Weights of a small mixture-of-experts language model, trained from scratch on English Wikipedia: 128 experts in each of 11 layers.
Below are experts of layer 8 (counted from 0) of a mixture-of-experts language model. Rows are named router (the router's row for the expert), gate (a neuron's input weights, with its number), up (a neuron's input weights, with its number), down (a neuron's output weights, with its number) and show model dimensions 0-63. Each number is 128 + 24 x the weight over its row's rms, rounded and kept within 0 to 255.
Before each expert's rows: "comes after" lists some tokens at least twice as common just before its tokens as in all text. This comes from a sample of Wikipedia text that the model never trained on. Tokens count by the router's weight.

# expert 12
comes after: " the", " of", " for", " in", " during", " a"
router [137 119 162 116 201 132 151 150 131 139 119 100 104 130 163 114 130 162 104 103 140 128 163 145 187 110 144 114 125  85  92 155 126 137  98 136 132 138 117 120 149 101 167 154 165 126 147 111 103 117 129 126 122 119 106  99  82 121 152 117 122 155 133 118]
gate0 [140 143 179 119 126 112 128 149 101 140 130 109 100  92 121 139 155 140 147 156 131 148 117  85 104  83 127 139 132 144 106 147 139 136 114  67 128 160 187  99  87 151 116 127 164 103 159 117 165 120 110 130 109  71 102 119 130 139 155 119 126 136 150 144]
up0 [ 47  91 143 161 124 157 142 148 106 138 132 149 118  90  96 154 100 121 108 109 130 133 138 152 138 162 142 140  99 125 166 148 106 173 123 164 115 100 114 140 115  97  98 160 143 140  89 180 163 133 143 102 115 123 120 126 153  95 112 109 104 114 159 145]
down0 [113 115 168 104 108 100 148 105 144 152  97 141 161 139 116 105 137 136 130 105 151 159 127 135 122 170 171  93 136 111 111 128  79 119 148 120 117 134  99 118 116 157 118 145 112 133 137 154 144 136 107 164 124 113 122 154 135 171 114 100 125 134 166  85]
gate1 [ 76  88 156 115 144 173 141 144 105  69 119 133 149 143 167 126  93 138 116 184 124 165 139 133 143 156 120 122 126 121 113 113 143 126 143 157 121 134 151 123 136 133 162 122 137 115 161  87 146 132 112 150 133  89 113 145  92 136 142 127 112  93  94  86]
up1 [ 90 124 123 101 128 155 135 128 116  97 105 126 107 133 158 138 115 115 119 146 123 166 147 101 172 127 109 115 139  78 121 108 102 141 148 165 151  80 133 116 144 124 160  95 137  85 160  81 142 171 105 155 146 130 140 120  97 117 129 134 119 140 126  56]
down1 [139 117 160 139 111 113 102 143 121 115 141 144 105 136  86  94 116 138 162 161 105 132 149 144 106 145 137  92  98 105 110 141  98 104 160 112  99 143 123 146 148 130 103 123 125 133  89 131 147 134 108 140 122 152 151 138 135 139  92 134 128 138 128 182]
gate2 [126  82 127 103 143 164 106 134 142  80 101 118 141 113 178 108 134 114 128 118  91 128 124 158 133  78 177 139 134 144 120 150 102 123 116 106 163 127 132 169 155 122 117 109 111 121 121 121 145 116  97 152  88 149 103 159 172 122 152 149  68 138 125 108]
up2 [165 170 135 166 151 105 127 121 123 153 135 180 170 139  78  93 124 169 137 125 113 115 131 109 135 147  90 140 151 100 147 141 176 146 141 111 124 107  61 141 111  99  91 147 127 109 154 114 124 121 150 109 198 160 160  77 117 143 134  88 134  86 101 115]
down2 [ 74 116 146  89 135 129  92 130 164 136 111 126  84 147 169 177 108 151  94 144 166 161 111 119 112 104 120 113 134 125 122  94 140 133 117 154 143 118 138 102 135 112 154 118 132 149 131 119 117 121 149 101 192  68 113 133 132 135 135  91 106 131 131 154]
gate3 [164 154 118 136 128 168 162  93 145 133 147 116 123 105 111  67 116 129 126 137 125 121 122 145 142 109  85 120 153 133 145 134 158 164 111 124 152 111 137  97 148 129 105 130 120 161 125 111 175 100 143 138  77 126  91 114 109 141 164  99 103  94 101 127]
up3 [123 164 165 166 117 147 149  98  88 109 133 146 146 153 170 105 106 114  94 116 117 134 118 139 121 150 139 141 182 105 128 115 133 123 150 138  95 136 102 172 148 118  78 160 130 156 140 152 147 106 150 146 151 163 195 121 147 107 137 126 150  88 152 127]
down3 [131 118 121 148 131 133  95 125 113 112 150 163 142 119 115 113  83 119 171 155 196 147 146  85 128 142 154 165  70 179 112  96 164 119 143 123 162  80 131 150  89  74 155  72 125 122 116 125 135 129 110  93 148 171 116 120 126 120 145 103 105 107 122  94]
gate4 [138 191 124 117 121 174 169 131 173 180 120 150 119 157  98 105 139 147 107 105 106 120 122 127 144 110 151 109 130 162  89 139 123  82  93 140 141 135  97 147 137 139 123 153 126 137 135 128 147  96 150 103 130 107 105 114 135  83 106 147 158 106  78 109]
up4 [126 161 125  81 141 148 126 150 147 147 132 108 147 164 128 156 134 141 156 132 129  93 121 114  97 122 151  67 149 136  98 148 118 119 120 125 116 115 134 165 128 121 165 119  90 163  73 166 153 132 115 144 107 107 128 118 142 142 113 143 129 124  86 169]
down4 [123 157  96 109 130 135  89  73 109 144  95 158 149 116  82 134  98 146 138 117 121 148 145  73 147 161 114  96 135  91 123 150 131 118 102 107 148 138  91 125  70 114 143 144 135 107 114 118 126 124 131 129 175 166 134 163 112 104 146 147 152 155 166 133]
gate5 [134 125 119 158 113 111 150 154 172 106 131 168  81 115 112 144 158  99 121 114 125 131 143 124 147 162 117 134  93 109 126 112 141 127  97 156  93 122 121 145 141 129  94 106 142 155  91 106 136 170 133 116 124 158 132 137 130  91 138 168  73 139 158 162]
up5 [144 109 149 129 144 127 193 111 115 136 151 121 156 147 123 132 134 189 111 136 122 111 143 164 124  77 138 122 139 138 124 111 135 155 143 107 118 125 104 117 122 135 151 120 114 176  91 101 128 110 106 137 113 103 130 122 123 148  95 141 164 192 142  96]
down5 [151  84 140 144 126  81 156 113  88 110 131 117 120 147 131 145 178 122 117  89 101 129 106  97 155 123  77 142 150 140 170 128 122 158 128 130 147 139 106 132  99 169 132 171 118 116 119 156  84 131 106 152 114 127 140 117 105 130 146 116 107 138 138 121]
gate6 [129 129 109 143 125 147 128 130 112 146 111 136 149 147 123 129 119 131 115  90 104 136  82 138 145 169 111 144 108 164  98 173 137  96  88  71 145 138 126 150 112 120 166 113 181 137  99 129 138 153 128 119 108 125 189 135  99 108 123 146 178  91 131  97]
up6 [ 94 147 166 126 114 128 122  89 116 109 120 151 169 173 121 116 132  88 134 102 147 132 142 123 154 151 139 106 145 144 137 147 119 104 119 123 133 142  96 178  89 119 107  76 153 100 137 138 138 109  64  98 155 117  95 123  94 144 117 114 130 142 141 121]
down6 [ 89 128  71 137 153 154  97  81 106 129 190 130 154 124 134 111 130 117 113 119 106 120 102 143 128 104 122 114 141 135 164 148 108 147 142 128 161 127 154 150 166 112 115 144 153 135 182 122 149 169  96 123 127 122  88  97 122 112 172 128 159 141 150 104]
gate7 [123 131 134 152 158 136 127 126 151 118 137 124 116 136 116 135 142 130  90 138 113 127 125  82 128 116 128 116  59 110 173 117 113 178 139 140 116 140 103 129 181 143 153 122 169  90 121 104 170 147 121 145 127  95  52 170 134 138  86 180 141  87 150 126]
up7 [157 141 146 107 142 107 167  97  87 141 138 109 138  93 151 134 121 147 122 126 176 135 117 138 120 129 102 110 135 129  92 129 156 106 105 189 121  99 130 131 105 136 110 134 146 138 153  99 139 138 151 163 129 136 127 152 126 105 165  93 123 141 163  85]
down7 [115 162 108 161 114 154 108 137 138  96 199 109 123 166 106 125 110 139  87 118 134 148  92 113 175 145 134 103  83 128 133  89 114 141 137 159  98  86 141 136 127 136 142 107 111 108  97 164 127 141 108 129 117 122 139 125 118 134  90 111 119 145 146 121]
gate8 [113 122 169 149 153 113 144 137 158 100 120 148  81 124 133  90 122  88 131 137 112 127 112 177 139 174 179 124 128 110 135 116 146 154  94 139 124 102  86 152 176 179 161 139 130 146 105 116 142 116 117 122 121 102 106 110 138  85 114 118 119 148 155 120]
up8 [142  97  77 129 128 121 131 142 122 143 115 135 144 112 151 139 135 120 158 127 165 130 117 145 132 131  84 113 119 126 127 139 155 122 117  68 142 128 144 106 120 134 127 128 138 188 128 139 118 108 142 150  97 127 159 153 120 166 122 163  88  78 108 127]
down8 [132 138  80 134  92 104  75 111 135 134 152 128 123 110 152 160 135  96 126 145 136 146  91  91 127  98 124 148 141  77 154 135 108 122 131 145 171  88 141 137 118 135 110 139 139 128 146 140 130 144 165 150 175 113 156 134 130 111 117 135 131 132 158 101]
gate9 [154 139  98 149 179 142 147 138 135 155 105 119 176  76 114 103  99 115  88  92 110 153 123 165 148 119  90 124 125 136 148 144 143 138 187 157 158 124 117 117 145 148 149 101  93  99 122 147 115 103 128 135 117 118 157  92 172 131 146 153 143 148 130 124]
up9 [131 100 102 154 179 146 178 159 137 163 125 140 145  96  98 112 163  83 133 118 137 106 121 145 144 124  89  87  92 122 108 143 167 161 120 143 118 157 161 133 125 136 161 126 140 105  98 145 127 101 140 148  97 107 122  62  97 129 137 128 157 125 168 114]
down9 [125 131 103 121 136 151 124 146 111 118 139 127 137  90 107 116 161 146 150 105 135 118 122 143 182 109 200  97 111 133  85 162 154 127 130 178 137 151 147 145 114 113 108 135 143  86 143  77  96  91 138 122  99  87 115 116 126 156 106 153 132  94 162 159]
gate10 [121 107 140 151 105 136 115 104 130 141 118 126 150 145 143 119 161 118 145 137 136  90 120 138  94  76 123 114 136 102 119 162 136 112 129  90 122 114 125 107 130 131  95 173 153 115 139 125 161 174 134  88 132 150 108  87 123 123 164 127 164 132 148 125]
up10 [132 127 172 155  97 140 127 150 110 156 151 103 114 117 136 109 138 150 112 129 154 100 147 114 125 112 145  83 142 112  90 198 125  55  95 140 129 130 137 139 121 152  98 168 136 110 176 113 128 188 148 141 152 117 136 112 110 129 137 149 132 133 111 135]
down10 [135 138 147 123 109  85 110 143  89 142 148 158 133 118 156 117 218 135 133  90 109 123 100 169 172 123 123 127 152 133 158 135 122 147 147  91 115 123 161 113 127 175 110 163 134 130  95 132 133 133 105  91 101 123 155 129  78 158 121  75 113 119 108 114]
gate11 [122 150 115 159 120 136 115 100 145 165 104 121 144 123 140 165 140 128 113 112 141 152 106  88 130 101 157 134  88 126 157  96 107 169 121 123 119 129 132 143  90  56 153 122 151 113 165 167 142 163 156 171 172 109 139 134  77  99 125 181 138 136 156 144]
up11 [142  93 122 158 158  98 167 124 121 103 129 148 150 173 124 109 146 152 153 111 137  85 138  94  89 107 149 131  93 137 154  87 145 131 135 130 121 110 129 106 110  96 139 168 151 113 108 151 151 120 136 122 129 116 144 130 126 105 141 119 127 145 118 161]
down11 [120 115  86 112 182 178 133 172  85 142 106 145  87 133 135 110  89 175 127 112 135 142 157 161 133 152 141 162 160 100 158 146 152 123 112 100 144 117 162  87 133 101 123  53 127 120 136 144 147 167 138 139 104 162 125 121 138 104 125 126  88 120  98 146]
gate12 [126 110 139 119 128 141  90 108 113 173 148 105 116 126 127 129  87 163 103 120 114 124 135 158 145 105 125 130  95 130 144  93 144 150 129 119  70 115 103 136 141 138 142 143 142 124 148 168  95 100 130 142 127  54 110 113 138 163 116 186 101 146 134 136]
up12 [148  98 143 142 101  95 172 145 116  54  91 139 121 136 183 143 164  84 113 118 107 119 116 130 104  91 118 149 141 137 127 147 127 111 107 133 154 159 141 142  92 117 117 128 119 104 129 119 124  94 188  85 133 153 145 112 153 103 166 122 159 128 105 149]
down12 [108 104  98 113 141 118 121 107 117 144 167 144 125 158 159 147 137  86 155  85 131 130 107 119 146 103 142 116  74 156 117 124 127 116 119 108 125 183 170  86 172 154 129 136 114 166 164 108 147 104 150 125 140 150 145 138 150 110 148 136 146 164 141 178]
gate13 [143 138 118 103 133 136 144 123 155 153  98 103 105 113 134 168 161 173 149 118 145 145 111 127 166 136 131 132 114 115  79 136 130 133 140 126  98  78 151  75 121 119 108 155 131 170 157 109 135 133 119 129 159 104 162 100 123 171 140 145  77 119 123 101]
up13 [125 139 118 116 127 168 124 124 160 109 168 120 148 113 120 160 118 126 159 111 140 104 107 128 139 158  97 112 140  98 128 119  81 157 166 112 123 110 163 110 162 134 140 115  55 174 114 122 112 139 111 133 141 150 152  89 108 159 114 125 145  99  94 125]
down13 [149 124 139 144 156 115 124 123 150 113 123 130 155 153 167 141 116 117 179 134 144 137 138 110 117 135 150  90 125 113  99 150 130 112 120 141  97 186 106 148 132 111 146 123 124 117 105  74  79 124 139 141 144 162 161 187 119 138 123 100 136 136 144 125]
gate14 [163 176 142  80 135 101 126 141 139 165 123 127 140 139 103 121 151 141 130 119 132 134 126  96 122 100  99 146 118 121 149 117 107 129 149 104 116  84 130 162 107 140  91 113 160 144 161 123 131 136 124 133 111  87  99 128 147  86  92 111 153 101 181 137]
up14 [136 165 110 138  99 134 140 135 132 149 171 107 172 124 121 110  91  93 137 122 143 114  81 115 118 134 121 109 133 111 111 110 131 140 114 133 125 125 135 158  73 127 143 146 140 152 115 154 135 156 130 135 152 169 132 115 110  80 120 119 157 133 149 158]
down14 [109 142 112 145 108 153 133 143 162 131 122  92 150 128  78 120 150 142  91 138 119 135  99  97 155 136 118 140 147 161 117 145 146 122  59 149 101 107 137 141 111 138 129  81 113 113 127 180 134 148 138 169 149 136 152 112  95 103 142  86 147 138 148 142]
gate15 [157  96  87 127 130 131 160 122 143  79 183 152  90 111 156 107 100 173 125  92 126 164 132 118 137  65 146 115  82 100 144 143 119  99 143 142 124 128 128 115 175 158 117  67 167 172 135 155 145 138 151 166 107 107 151  93 144 116 138 136 117 151 178 107]
up15 [135 136 157 124 137 132 106 121 126 191 137 121 151 156  90 163 112 105 148 115 157  99 129 123 113 152  99 108 154 160  94 102 135 121 122 112 139 163 133 130 120 131 115 113 122  95 148 124 122  90 130  57 144 144 156  81 110  96 170 124 151 152 117 134]
down15 [108 122 111 133 136 123  83 158 105 158 168 144 164 119  88 150 150 137 138 122  99 116 107 166 102 168 140 141 128 106 122 140 107 100 126 133 123 184 152 113 118  97 144 113 141 141 122 170 116 106 136 133 121 106 102 161 109 115  97 103 197 154  89 136]
gate16 [122 122 136 143 123 156 137 142 132  85 109  96 151  79 143  80  98 153 112 129 178 140 126 140 155 116 157 155  95 155  95 121 159 116 126 148 141 163  88 116 122  87 142 120 150 108 164 113 118 106 115 118 165 100 121 107 137 107 149 115  96 148 143 104]
up16 [107 165 134 117 114 156 136 113 155 142 102 122 110 147 166 102 151 113 123 114 134 117 106 141 123 116 120 134 105 128  95  95 124 103 114 102 141 164  86 112 129 108 132 120 142 197 143 140 129 115 149 134 118  75  97 163 149 118 155 139 144 114 146 148]
down16 [129 144  90 150 114 164  76 128 108 146 134 156 103  88 164 152 132 133 147 126 124 119 141 169 137  91 161 112 144 113 133 111 176 122  99 120 117  81  74 108 142 141 132 112 146 122 101 131 148 164 142 105 130 146 144 171 107 116 106 150 126 107 105 130]
gate17 [131 146 116 118 167 112 134 128 137 106 123 116 128 112 145 127 131 109 131 169 161  94 131 117 128 139 163 168 158 136 114 154 153  86 118 125 145 144  73 110 157 100 110 144 180 159 163 104 141 129 130 122 158 115 138 145 176  99 137 121 131 107  95 107]
up17 [154 126 105 185 117 107 126 161 183 137 111 134 131 128 150 132 166 144 149 111 103 118 133 119 125 145 151 131 111 154  99 144 144 131 126 115 160  97  93 136 107 145 111 114  68 114 138 152 100 148  94 165 122 131 152 142  91 150 147 149 123 115  45 149]
down17 [129 132 110 123 124 130 139 166  92 101  82 137 171 132 128 164  97 144 111  88  99 135 125 146 132 158 117 136 109 128 177 119 119 133 118 108 127 112 118 108 182  82 159 118 163 137 159  70 134 145 133 134 156 115 136 117 118 150 107 114 138 164 150 125]
gate18 [123  95 119 100 152 148 157 137 112 104 154 120 156 105 158 108  82 109 150 136 162 155 144 155 139 151 123 125 137 106 100 140 123 176 149 106  96 112 169 135 104 154 163  82 155 150 159 138 152 158 131 157  95 139 167 126  79 121 135 107 146  81 164 142]
up18 [125 141 134  92 138 134  94 145 139 106 127 112 114 115 146  99 111 142 120 137 153 187 111 120 121 135 135 147 162  85 116 104 113 143 116  96 151  89 116 127 131 107 111 114 114 144 122 149 123 144 113 155 123 135 199 125 129  81 183 133 106 147 107 148]
down18 [118 146 102 144 146 140 140 151 160  83 128 103 145 174 152 110  91 104 171 130 129 118 143 119 130 118 168 171 113  99 134 149 154 112 130  91 103  95 103 117 115 138 116 139 182 148 122 109 143 106 129 122 115 144 135 102 129 141 141 136 112 119 202  73]
gate19 [ 84 129 136 157 126 132  78 115 134 121 143 119 124 155 125 130 108  93 136 157 121 126 110 161 123 122  63 164 101 111 120 142 146 124 108 122 132 154 178 152 126 102 143 105 141 129 134 113 130 183  91 129 108 119 121 116 101 169 117 159 169 116 161 120]
up19 [157 132 106  80 153 134 140 123 153  98 127 113 116 171 150 149 163 124 106 152 138 161 146 101 112  95 127 106 143 123 136 160 102  92 107 138 109 104 136 103 148 127 109 127  71  98 155  71 142 155 144 133 115 140 113 115 157 128  99 148 112 130 145 157]
down19 [134 153 134 123 157 142 123  95 119 126 122 144 128 162 103 107 141 108 176 151 141 157 137  75 139 116 157 161 140 143 165 112 176 131 129 119 148 146 120 147  75 109 138 109 161 140  92 148 146 112  79 148 139 183  90 112 146 151 128 133 131 112 124 108]
gate20 [151 154 132 126 142 104 143 110 140 166 141 142 133 113 127 143 163 133 117 107 105 143 120  26  80  97 159 141 104 109 191 130 129 119 126 104 145 111  71 112 102 118 102 158 153 116 134 161 146 155 135 142 164 131 121 145 168  97 139 105 118 153 139 164]
up20 [123 128 110 123 126 120 118 135 106  85 133 142  93 115 118  83 104  96 177 106  92 107 130 175 114  88 149  83  90 146 125  75 135 122 139 142 167 186 123 137 155 131 114 128 128 115  65 126 157 119 113 141 109 152 166 142 178 152 152 132 112 138 152 170]
down20 [103  95 130 138 165 148 130 131 120  95 143 147  99 165 147 113 148 158 160 155 105  92 119 120 127 132 139 146 164 129 132 103 151  92  91 108 104 131 118 107 149 105 168 130 114 113 129 135 143 170 147 128 109  83 113  93 167  88 125 128  94 126 114 128]
gate21 [134  75 136 145 127  95  91 144  96 160 160 153 142 158 115 104  65 147 132  84 121 143 156 124 151 120 124 160 165 108 120 133 105 134 110 144  99 133 117 100 132  99 136 142 149 112 119 145 109 119 140 148 169 108 124 143  88 129 151 111  92 111  92  92]
up21 [119 128 115 148 127 114  73 127 108 136 112 126 152 146  72 113 104 160 116 112 126 120 161  94 149 169 111 147 157  68 157 127  95 132 121 131 113 126 107 135 140 109 153 165  92 137 141 129 101 130 133  93 147 123 155 109  92 135 151 132 162 129 106  76]
down21 [123 113 126 154 138 137 105 139 129 138 120  79  83 163 117 126 118 139 142 142 117 120 121  99 141 139 143 137 111 134  85 103 125 162  82  89 110 147 148 125 178 135 159 188 132 151 130 113 149 138 150 124 104 109 113 100 128 152  98 128 150  82 144 140]
gate22 [142 164 102 110 119 182  58 126 140 134 125 113 127 148 115 104 151 131 138 147 111 132 133 114 139 190 129 122 158  87 111 162 142 112 103  93 114 121 166 106 115 110  84  93 127 131 148 127 162 145 113 132 161 129 142 107  91 189  93 101 137 117 119 158]
up22 [135 139 109 106 158 188 100 145 152 113 159 138 134 157 125 122 102 131 135 136 135 144 137 130 182 170 131 110 129 112  95 148 126  80 133 120 108 113 148  96 158  89 133 134 129 155 136  93 125 122 131 147 163 109 167  91  94 138 102 107 114 151  95 115]
down22 [138 127 158 136 144  72 125 102 151 134 133 109 128 133 140 143 136 130 154 135 125 129 155 168 136 155 159 161 143 121 110  84 116 145  95 150  93  91 121 115 164 125 151 160 126 172 135  98 135 112 133 103 133 110  75 149 184 153 157  87 163 154 115 125]
gate23 [158 165 139  34 136 137 154 123 153 148 110 117  89 125 135 144 136 165 153 116 133 126 139 113 122 120  83 101 159 148  73 160 135 121 121 113 108 152 146 118 126 166 101 166 109 171 110 136 141 150 144 141  76 124 160 111 142 142 113 157 118 144 123 140]
up23 [128 162 112 169 127 121 116 112 122 146  65 149 146 148 156 142 154 105  90 117  88 168 130 152 139 155 131 129 153 112 135 127 136 105 126 123  68  89 128 127 138  94 120 136 138 196 124 129 100 140  95 118 170 118 133  81 116  81  73 153 114 134 135 168]
down23 [125 145 147 136 147 132 181 158 105 127 111 153 134 134 160  90 120  53 146 165 164 145  96  86 143 133 104 113  91 109 127 133 112 101 154 141 141 111 142 131 139  82  94 130 131 116 160 157 128 127 121 108 143 129 133  96 118 107 132  98 108 135 110  91]
gate24 [152 171 154 125 107 125 180 131 114 144 109  93 135 138 158 104 124 166 132 144 127 125 120 131 126 123 127 123 124 158  85 180 140 106 130 118  89 121 119  78 138 181 143 135 134 148 133 186 153 125 127 106 164 134 159 141 163  96 172 138 112 112  90 100]
up24 [149 126 138 135 130 121 156  98 143 115  95 136 143 138 112 111 134 130 136 110 136 139 144 108 130 142  90 160 106 154 115 114 115  97  98 128 144 182 173 127 137 158 174 150 129 145 103 122 129 113 135 145 143 163 123 144 134 132 125  86 118 119 111  87]
down24 [102 153  70 129 184 128 137 132 123  82 135 142  77 106 128 126 115 127 121 169 124 106 127 200 123 161 130 132 107 123  92 129 163  92 105 115 121 135 140 120 151 116 111 122 137 124 132 133 139 138 149 126 183 150 129 151 135 107 155 150 105 109 135 134]
gate25 [107  60 163 177 117 154 105 134 142  84 112 123  81 122 109 111 151 135 112 121 157 184  90 126 128 122 208 115 142 130 104 119 140 143 126  99 112 154 136 136  85 173 113  83 114 135 111 137 126 147 106  75  86 101 138 140 125 146 148 117 142 131 117 112]
up25 [152 162 114 126 108 150 151  95 114 132 132 110 171 116 132  88  78 117 123 119 112 106 154 117 145 180 110 161 126 101 144  96 173 153 142 128 111 138 123 131 167 134 115 150 143 157 127 197 136 130 119 130 147 173 144 133 101 131 112  82 145  84 121 115]
down25 [162 143 108 116 157 126 137 134 120 113 111 130 129 136 164 111  83 140 157 111 152 138 103 117 148 129 124 162 141 126 132 136 106 138 156  89  80 126 136 121 175 125  81 106 123 149 142 118 167 116 100 168 108 114 153 155 172 138  79 138 141 121 118 122]
gate26 [142 184 134  86 164 147 146 104 144 162 153  93 119 158  79  94 130 139 113  80 140 119 115 120 105 102 147 102 109 139 158 140 120 158 184 126 117 128  92 148 149 100 121 146 123 180 132 176 181 107 143 101 132 126 115 106 128 117 123 133 138 102 146 172]
up26 [153 111 123 131 126  57 103 132 133 192 139 145 111 151 103 145 182 119 110 142 106 131 108 121 141 157 156 137  87 154 124 144 113 111  87 160 116 121 147 108 126 145 159 112 134  92 179 125 149 154 143 124 129  92  96 145 123 128 126 149 135 167 162 121]
down26 [117 119 187 135 140 100 126 125 159 131 146 115 148 142 154 149 135 143 126 164  87  86 147 167  92 113 109  92 176  73 150 120 135  96 156 114  69 130 176 109 106 119 119 144  96 135 144 176 133 121 111 113 103  67 121 104 160  78  98  99  83 141 121 113]
gate27 [156 146 130 136 130 104 134  97 135 175 156 108 108 148 142 113  99 116  98 155 155 129  87 106 134 150 126 138 121 163 124 152 151 113 145 149 174 136 101 154  72  96  95 115 106 117 139  73 160 127 152 152 138 143 134 143 108 128 131  91 177 131 104 128]
up27 [137  96 124 120 126  86 143 170 116  99  97 104 123 122 143 102 178 156 119  76  99 163 156 138 108  74 143 109 120 104 127 108  72 104 133 124 114 107 136  99 119 166 167 126 116  98 118 147 150 138 146 108 145 119 121 151 115 133  92 142 128 168 111 123]
down27 [114 181  64 136 131 112 123 104 160 154 113 151 159 179 132 145 119 155 130 124 115 111 150 116 104 132 129 116 130 105 159 130 126 144 177 111 147 140 130 101 135 154  92 159 139 135 148 128 125 148 146 116 117  73  97 116 150 111 156 106 142 122 126 160]
gate28 [154 165 103 109 130 129 128 119 106 135 136  75 123 138 118 154 137 114  56 138 129 163 149 120 155 141 117 136 127 133 119  98 107 151 134 128  81 147 107 128 143  71 108 115 129 114 177 142 132 145 124 147 126 135  86 138  79 154  98 114 148 102 145 135]
up28 [ 99 114 165 112  98 146 140 118 157  67 146 134 129 105 166 108 106 114 111 114 108 112 114 165 114 149 138 139  94 132 152 123 120  79 165 123 135 132 116 121 137 122  98 132  92 178 128 140 102 132 158 135  96 113 124 163 183 130 162 142 104 106  96 130]
down28 [105 128 110 140 169 162 137 139 143 141 135 132  92 133 161 122 140 108 162 112 167 106 114 110 126 149 146 113 107 153 141 106 119  94 157 119 177 149 148 191  69 103 101 144 177 128 119 147 124 130 113 139  95 112 115 142  95  81 154 134 106 104 129 117]
gate29 [107  64 154 127 159 136  96 120 110 172 146 120 130  92 128 185  98 120 168 163  92 159 102 124 156 129 131 133 145 132 108 138 142 116 157 156 122 134 154 105 140 168 144 136 119 135  86 139 173 116 143 123 150 103 124 129 100  99 170 183 126 167 119 116]
up29 [116 129  83 160 136 143 110 122 162 132  68 131 150 143 157 151 152 197 158 129 161  61 144  94 134 136 119 135 122 131 125 122 168 141 140 113 157 117 114 104  86 105 100 134 153 144 115 113  80 113 136 124 151 114 137 136 106 138 118 127 120 124 107 107]
down29 [148 129 114 104 168 137 104  85 141 118  82  87 132 126 138 116 149 126 111  83 154 150  88 131 135 137 139 146 178 138 111 159 119 135 127 141 145 142 124 128 153 103 106 128  99 142 149 108 121 174 142 143 153 137 122 113 146 135 140 138  80 117 134 119]
gate30 [114 105 131 150 141 127 146  78 100 151 136 134 148 138 129 115 108 100 126 131 151  83 128 140 113  95 164 135  95 130 116  95 156 139 151  70 144 108 107 143  88 159 118 129 136 120  97 196 138 136 157  81 105 141 150 134  88 110 109 108 180  72 136 128]
up30 [127 133 154  87 106 153 147 131 143 141 119 130 121 147 121 115 171 115 155 127 128 153 124  95 109 147 141 142 205 165 137 134 122 121 123 156 123 147  99 129  79 114 116 140 143 116 183  87 126 107 101 119 163  71  70 128 172 142 134 133 127 123 115 123]
down30 [160 105 115 150  94 120  87 148 163  87 129  95 149  97 129 101 122 161 165 100 172 163 145 132 142 140 143 129  96 135 103 150  85 164 115 145  81 130 136 123 137 113 118 146 147 156 123 129 154 141 136 131 129  73 130 145 113 135  99  82 144 133  93 126]
gate31 [140 155 101 107 158 119 130 172 180 140 122 121  73  96 147 160 143 146 165 160 111 116 107 148 140  81 127 136 112 161 107 102 131 130  92 119 139 111 125 104 144 122 144 127  98 149  88 116 126 103 116 111 120  86  99 107 190 126 113 157  97 126 107 152]
up31 [133 107 138 161 125 124 126 129  89 117 104 126 116 124 157 158  98 123 159 131 130 158 130 105  99 159 129  81 171 151 164  96  99 136 112 164 163 118 128  95 140 139 150 135 141 159 121 127 102 114 131  93 106 112 107  85 127  97 107  77 151 154 160 105]
down31 [117 128 141 129 109 154 108 114  93 114 160 138  95 151 121 159 136 124 111 114 106 158  94 121 102 122 140 117  99 190 129 120 133 125 139 109 132 117 126 143 175 121 148 132 121 160 116 124 115 154 114  84  97 163 129 109 114  65 159 156 120 137  99 123]